config.toml
hidden_size = 224
n_experts = 48
experts_per_token = 3
router_z_loss = 0.001
num_attention_heads = 7
norm = "rmsnorm"
rope_fraction = 1.0
attn_scale = 0.177
tie_word_embeddings = false
init = "normal"
init_std_o = 0.00524
init_std_up = 0.0267
schedule = "wsd"
batch_tokens = 32768
max_steps = 9668
Below are experts of layer 2 (counted from 0) of a mixture-of-experts language model. Rows are named router (the router's row for the expert), gate (a neuron's input weights, with its number), up (a neuron's input weights, with its number) and show model dimensions 0-223. Each number is 128 + 24 x the weight over its row's rms, rounded and kept within 0 to 255. Numbers have three digits each.
Before each expert's rows: a language model's description of what the expert responds to. This comes from a sample of Wikipedia text that the model never trained on.

# expert 2
What it handles: Place-name and suffix pieces. Place and institution words like Location, United, City, University, London, Road, plus suffixes -ity, -ly and unit symbols such as °, km.
router:128117141170120121132167150118106122124172171123110132123096096103125088105145120134115112158119078133117110118166170096147143114139128155125107113114116101081119083163149128079132096163110121094144107131134103147131118107136152145108165109153095153078108154158159149117088112102104100134157093156108121109116116130125148106102141146160166103154111122107142163162096190104150138108117142135145155139093175118157136135086147115148150129113145187112107124109107110086117158103125142140148135144098080120156115112146100149110130119087092114105100112145153120148126166125120114163108109157155157142155157115136133097152143146156074107101164121139135165161136101164119145128115
gate0:148145128144167096114154130148131143096107147106091104091104130152170093108157132150103120124109124094088159146180150173145136122110130117133127107127162117111074112180141142127124119141102098130117085149097110120109106111124110130105127128155129145090130155099109167109089165069089117116134156102132108147122117156130126113164122070134115105183104127105143143162134119089132126108111124157128152164120161126147130118092094139157174156095137118113143094093100163145115158128132150094128144124147120159144143084108117132118130120154139088140146156142118152136144156084144114161122107101148150111162139125113156139162131167109095130124184114119090122142122145122078168148087
up0:115172169113180133137139110156132109127160111100114147098120160109149124114127143141124119169099103152101113115174161063100099113096134153124113152078111120133081119103118146117141129145112115117120095114118148132131135109130173123137083129161146176107127127103156115116130131145113148108110068158113081082113135119129128121160141153160157129112142154110134135131143162085132110158114106131132109156088156149135106143143091165156140113168091098120084119156118139128156130116122129112170103114134087112125131147088169103151087130147136083118149122106104119101092134092166144113132159182129134142115147102139118155080133159148116121125132177158167144171100152126127144136125
gate1:095083111166142132106191151118146110120107098117096117130109120099079124099134176135116107165074093144096106127134097112087179125118144160109099135130124136114092121102141141121123101138131141133115052118141115115142142099111121081103149126145095135105133118197099098139130141107092130148130108151081119114139149132113157149091146138150169097119111102104140136118136134152098134105103118129120151132082147138165137123136118147117165120159157130111139118104127111138136135108132118147125124119128140167142139148129093113127107137118107152069092117173111137084126157152101110159148094170158202122135131154159087127113129141122128111089160099152110109148152155137158128100115
up1:120133111130126112115118128132112113153112153136088195070141141150171120098121106143134186114156167149114163109176148125158113125159132151117107127146118117148155133184171120087160131113124104137087144148154100117117106113156129115162167114171125090147092159119150133127091140122140150167104132112121117143113128149137144163125125133103113139133129081118146160146139090140123146147122164151101124115156085141083123127134117142124061166119131103160139182140135127132178141142108152137136094134123108145107121107142117108136140129180088119148182143119115109160151124100138138133118122150143121167115107087128174130160164144106136144184185129119130104108118123125109117162157
gate2:145161120150093108144164130103135115085171126140099135127119115089123115110139136184155109130141110108097163118131108121169107112114143104128202111140136137129131126161145153092149105124134118113164133156115129168137109104140156135111143151136136124175101112111153164068102119112122127199100111125110112121136143094111173121098121168122148120139135127112095103135143134106104139114116144081155146111138155122126140132078125114150140127137171145129066075097137163113100104109113154170119127150137120144119080123113127133096171174117158165158079148133141113153112159115122127123099136109136144105113106152152112113114136118109105135100132114064142078160105133097157133149112
up2:083069165139146159147106122122121103132112167125116126126143130090114115128116140107069108141118171123133085125186150105115116111100129157081115138145123121132155109106143135137136121101088147093092124132156166113115121129168120156138114091141124143148142126125128094127101114149126128076078163081134166144103102124152121114146109102123135163078145114126119104129127133140138127126145125169128110133092126126119121128108123120117138148119087083123136160117101134186148126139145137108170189095117153115157132128118130113144111145113131091054172139148118118126103099073103129120150142173128123162123128097159108143144117154091097164157168134175101172124142127150102125115103
gate3:132148171192098142122147125145145110135110145108147166129088112131153095107153146131113162113113120167127101098080156111140147137132168115157124135116089108070104102138161115134146082184141095122132108119140117070120170123131122190133101126139104163085096150132099148131122159135145121135164125165081122141133125122109179132133136092153141108141108110115124135105123162120115140143141100139154170116089152136152133140138180112119135128095155141132116114065131121112128095131103131090142118128101148179128109117136107092123150103096138124114105111178149129079121134144143121076119119128135118125138153103122098100158141168121119153124111138113113171158137093111115119174102
up3:149138151100117163143124118132079126123090117123127172096135091125139123130100098184117156149142165087137133185141128143101130125118139115097104142121115147170132130121154114117146107104181143123131108151108129152122136159154140123133106143135137125112108123095117125140062135123137156136124107072178104185123103121139152119140128124151164118134124131150166163104129087106202140133102148123145130108117154126080136134122154108129128148088156126118119154109173123121139142126097129128115092097117073107111156159082091129125091103125129153145123135145103085169124130099148105116155110092115126131107125152092181147118098122098108130122127125147149137119091125064148170085109

# expert 31
What it handles: Abstract nouns and adjectives. Nouns and adjectives of life, career and institutions after the or a, such as born, career, political, death, education, years.
router:130116140141090112141144161132097108103128168093107137103106127135146104109123121150097127137128100138100115100135162107153139105147124132133095111136119112080151109155160146100126107182135089094159100147141084143147115092138148175113159106122109132094106152134160135111105129093100081148151107157103102110123131123151168106107151143139143097163109110087152182158097148101150135111091135151156134135102148118145164104092145116147137105080164151122088121095118126112099142102133147174140138112137111135144125128150106150124124113112109084118129082166154127141140163119132111175098110150180168146141131113144119129129145129160100086071149099131162145159141082142108171134127
gate1:119143154121140113174149169122172144127149109126132128139111107148147124072120162157160129130143148159154106132119132132093147144100131128145122135096101157128138123144127100118173135095127141103158093137146070135082122155096157122092106108144151146121133146164079120116135145073119100165101100156137114153110126159125163137119172123130129090123111134101149112150111164112139109111110126126111123096121130160160155180118149146087099106160076165129141117138142142083122096091104073129140133150148113129083113138111155078117142127147125115117122125153195080109132144154115109146136066107126117151092092157086143143127103107112121115107150124152131101111120108092159139118136
up1:131079088144171107117182133135169143123115120118134143158089148145124140125104130121120150129130119157156130127083132067137142098118109146120139140147132074175115132119113114123120130137119134132143144102160111074116137101119138137134146161106137132090143147122114073140149147095116132146116149113092147104090141159151153132154089132130137111147157114107091106120114133113148123157093125154173137156117152162115187106131127128104140116149134164158068138073098135107149139109113122122167097160165108119143120120139096146118103113138138087129126124139136147086106159105138179116137127090170123097144173183096131182116117085138122147110149077165114112161136115153138106130112
gate2:152170070046105116123098150158109117117154105116125153109095156137151140118109112109087135112114110114146143151130126155139103113119122105153076146145099140151164121143144134145131138169137155130126094161131129139120155156138146142125127109127132104158140118120141119101131147119167086147142089144124128146090105135162146131111116105147116111153140146118165123106158110123098084106105165105119120117130136153105118110170150131167114142101125101083099157094154129148147108124116137136146140089135121162161127166143190110170086121163151135107135098179157109121108137071132112142108149156125157183092121116164129153082164074147132126126131176116141116149123139108112145089137
up2:142152124076100106105093135142128142098142152092142166112122134127159138128119133135132153099138091104114112105094116144163094111130118155122101118145122149141131120130126126144148150150144101135107081164136129180131170097136154171159125125130132127130102108101156114125132150131083112164163088148123110129139148144118182115143118097149134107152098102147173144100125095114101116128091148120129131119168090117113142119061152110141159156090090148110080145095116160105133086137133154179127119073127126156121150134148122110146121118153163156173142134141165157120134135120110088148073131184117181146130144145117084151099132109135127138110143112118161131158120121153140186156119
gate3:095139143174109139119112127122149174110167115157131098154125133124145162144114126105115152126154144124095134132074117174163106174101119117131166078118127128129132134146073128118146109139101129129126102124120091133152114125110121144153145110152130117113134129157141117130113083104114108155137125168110131143144104120172155154099142111100160157154079115148116064132136113135117144125153188153133130154148138138142108092101100111122139142117142125085087137134125116129114123180154157155115149097128110090101082146140124160097150133148131144105080122108140096136145153113163089126129151153156130120147121123119137066154106154098099080095090093156200112111154103120122130093152
up3:124143181191113098133096168141112171137163129155141143156107132141144143115134130159103159100134178140115132130115118187128090130119142131118135102135129136083101128100106131133141101157101102153110118146107130158130084142112095141181135094119125164085111111125154129112108095125080123156113132139110159132161135122165141144101108107131169116177118154128114113093155124140138156097134166156122114126131104152137083103124138107116122098157097122104115150113150073134129094179109164144110171096097131103093111173135111174151116110127140127107099138117103103154135128122174113131129130150142140145109130116084135083120123110131125084132120128156181133099110099110114134119189
gate4:127152138154144129093172133155121134115133145087114135093125137127115122128104134084113124146138104134163149108100126096116103131138168098138139134120104111120134127145106081137126086124107128134144112176098083109134120133149130132145122112140116125119130143121147116119103148099116063111084106139156114151161137130131147116148181145147106106176078123084135156107159142078138116125167133154149085126069140122123143160158125149167117083096148161164110139116152139123118126098141127128096130092144150090142129151139130111102149050109139082146101107134122126164148154129144092156127120163145138143123100157112109089093139128173129122089154128139131109161119085110081146186108
up4:119115108100107121161099110097140125159114126143123127140137109096159135140127119175129123105114170116089110148163125150149147115121100172102119141113137142148127120112146158123117166131157140142097136102153185141121150146140133117106139124124126133153121110152135137139147094158140177126159139114101119090100117146153122133109091086116152146085171139192132103147095114168122147159077146115098180123172124126108122109113132085098139170156103110082137110118119118136113135144101145131157116145097108168125127094107112139166113176142123170092169157112115116123099093143097156083121146130109104113136150105153158148186122148101125144172097138109120116096157157172156106096115

# expert 13
What it handles: Mid-word name fragments. Inner or final pieces of foreign or uncommon names and words, often after a vowel initial, such as I-der-a, E-ar-p, Thia-go, National-ism.
router:094124162130134120148144157143108101136157135111090142117095112083146127115154129151092137147100120097106110107186160112140129112123124159138120114096120126130131112146154166126106106148126117110136088165130128148136127128148140166124173109152096129123120116157143155101078101101115139122137126137096097123109127064125143124106130166134185123149117123119142133143090162115132163139113158142149170131116160110174136126097141125131154160091138135092097098115111122103122121100139135146149174125115099148191082093140103171114142137116108108102129095152123103126120112110084121157136117146131170190166152097186132116176166187130091105111145086120122133139147146131119126116104
gate1:141149117165147134126141115161071127137140112094114121108089141106113126165151115172087074145113150161110125109125136129174157123129153142143139121136134134195151063149126184128155137151137132102143130126135141167136146132116168120154125143116128127161125108153109150085137121088129141150109116147114112132091131085120110142111141167082116113112112150131059113116113119139119097146131138150114142135120164097107124121115113134122147123092099105113083112107106103128117120088117157122085164105115119153140115107133057208116108130157128116127124108132154079101133143116095135071130115129131117131091116116126099140160089142127133124142134101113117090132125197146132157140120
up1:083119157098174096149136094100128148115150136168133147128154082175177126116122170150124121129148109086157139118075103121127096071091117134097123147099111105125126132101126123119110130113143089149100149079132107143132112121162123114087176137163139124117141179161151127122154171120112145148133151145128085147110136132142141092129136172123119124134103134105143097118129097120129119095126169153123153112173115173165121111128103109162103095150143103165133148119082125068150135119143104130124140117111108127113142103179079118169133162141126114142130166134114100142123148095134140099082147161127120162160095157144140133126105150117113119128179084114155116130112122118137103113109
gate2:131071121168095081190160163145141169117130154131108130149115112099110154117144132111115140126148155111130115099111119121116099138105130139129113138134139133131146145134130112100181117143141117152145103162137110129086122166098088145121144142188109144127123150181137115116143092168131131119124154135103139096094129090142130128119147115107182098166167116130117152153173123104133126114130146144134134119096124127155092098103078137090153129091147113023144111109086113148162160106145131140103109146122119132138096102099158114133115116142118140097126140133152111115156115145130140106127148111139101137158160121165176099126125152099119125126135121164122172165125135168082149099152
up2:164094131126157134143132116123117125149144097139172117145124116133149095127102126114087139127089090109107118128129123117119123077128094102145179118162127100118162127128106136120112140141129106110152114102134124131147181085111144098101111146163159155105109134128130115123125124118151106154079106127124097151151129146125134063093171118170075152133072119100132160105099117117117098134119153117166134128098156128129147114149111119131140147166079123161110139124103121125106147163085115130094121158159134145120163159122099151127116164106096084121080157146162158134146177116070122112119086175137111115092139107145115116106142105153104130127132153139094093155136122143127125198109
gate3:117132111107140124117147177138102144148116144146121157131138122125112129124128127176147091131086127101148103116161190111111155095122119076121127129101138103151120161123113137121121166149123152131101109188134097202120144160141109122109141064061122138135126147122116133114108154118132121093087147130137167136115121092101129106128141119126151124120153113113183124105114117082095170153133154131095141122092166121146132123103143109094090161100100102134107135140115120129149114173113115131107148125107134102099113146128062138102127112109121131140113128091081090131214127099105112131126129090098141167127141101124142111135139139099087133118095160127132126146097140168103113119124
up3:161117109141107127178132108126167148144163123141094114141124111110112140116125097163106108116128113124080130132142185138112140151079117165127166118180163096098107125130156102099147148128142087141152098089139112126134153109113153157110100128127086130128093118081118177117130149154096115128188158093153113139113182151171143182129153105166107159114102144116066127155125110101100126140111115113153125141121153144104125164107082119122137077102115163096115139130128138160091139084130151130140148124153081161104113119094115138111107136110139100125098125148120162109118115141104138162093103102149085134142119120141146141130139111134166098130119115139088141142109144167116116110127
gate4:143123086130171114132179130139111126138138145113144133124100121130132108113138130138121097143153153140115118180110090144106138109145082154128150127152145103109163143135132092090151136144118130131164139126138146120157098123153102152153133132166107118132106110111095123131088117117105162178166195132094121120182060134129104130144141116106119151150106147133156140124131177118109137085125145144113176162133118122125100125129106130121124151115156118138101125089100070154115164120119137086119127134104094133097146165158170145159178137140185107172135120110146108116175099141112081101141141128100155120163122137097140100123135095126148159097137099158139118093109106162095146089118
up4:142161130148136174109132140196154124114101170116128139142138113144150101148148101141188110109163095099114120141123143135153141159102176083092145111143139136149141098155130102132153120132117148158119104129111077182108073151122120137098138131104138163098119162132106155130135144099155105128148067165129109142120095153126156134105125134121139131134170126156100147110125105095082124138121118134109073145142130104160088080159128136172148070129118140143109107136132119097130131135130110118095117135145129075136132145141097086104105118108150132156097110152123159096086145114164131099111115128167116098165132114107136131108072125127089114122122101143150113136140125129113162105163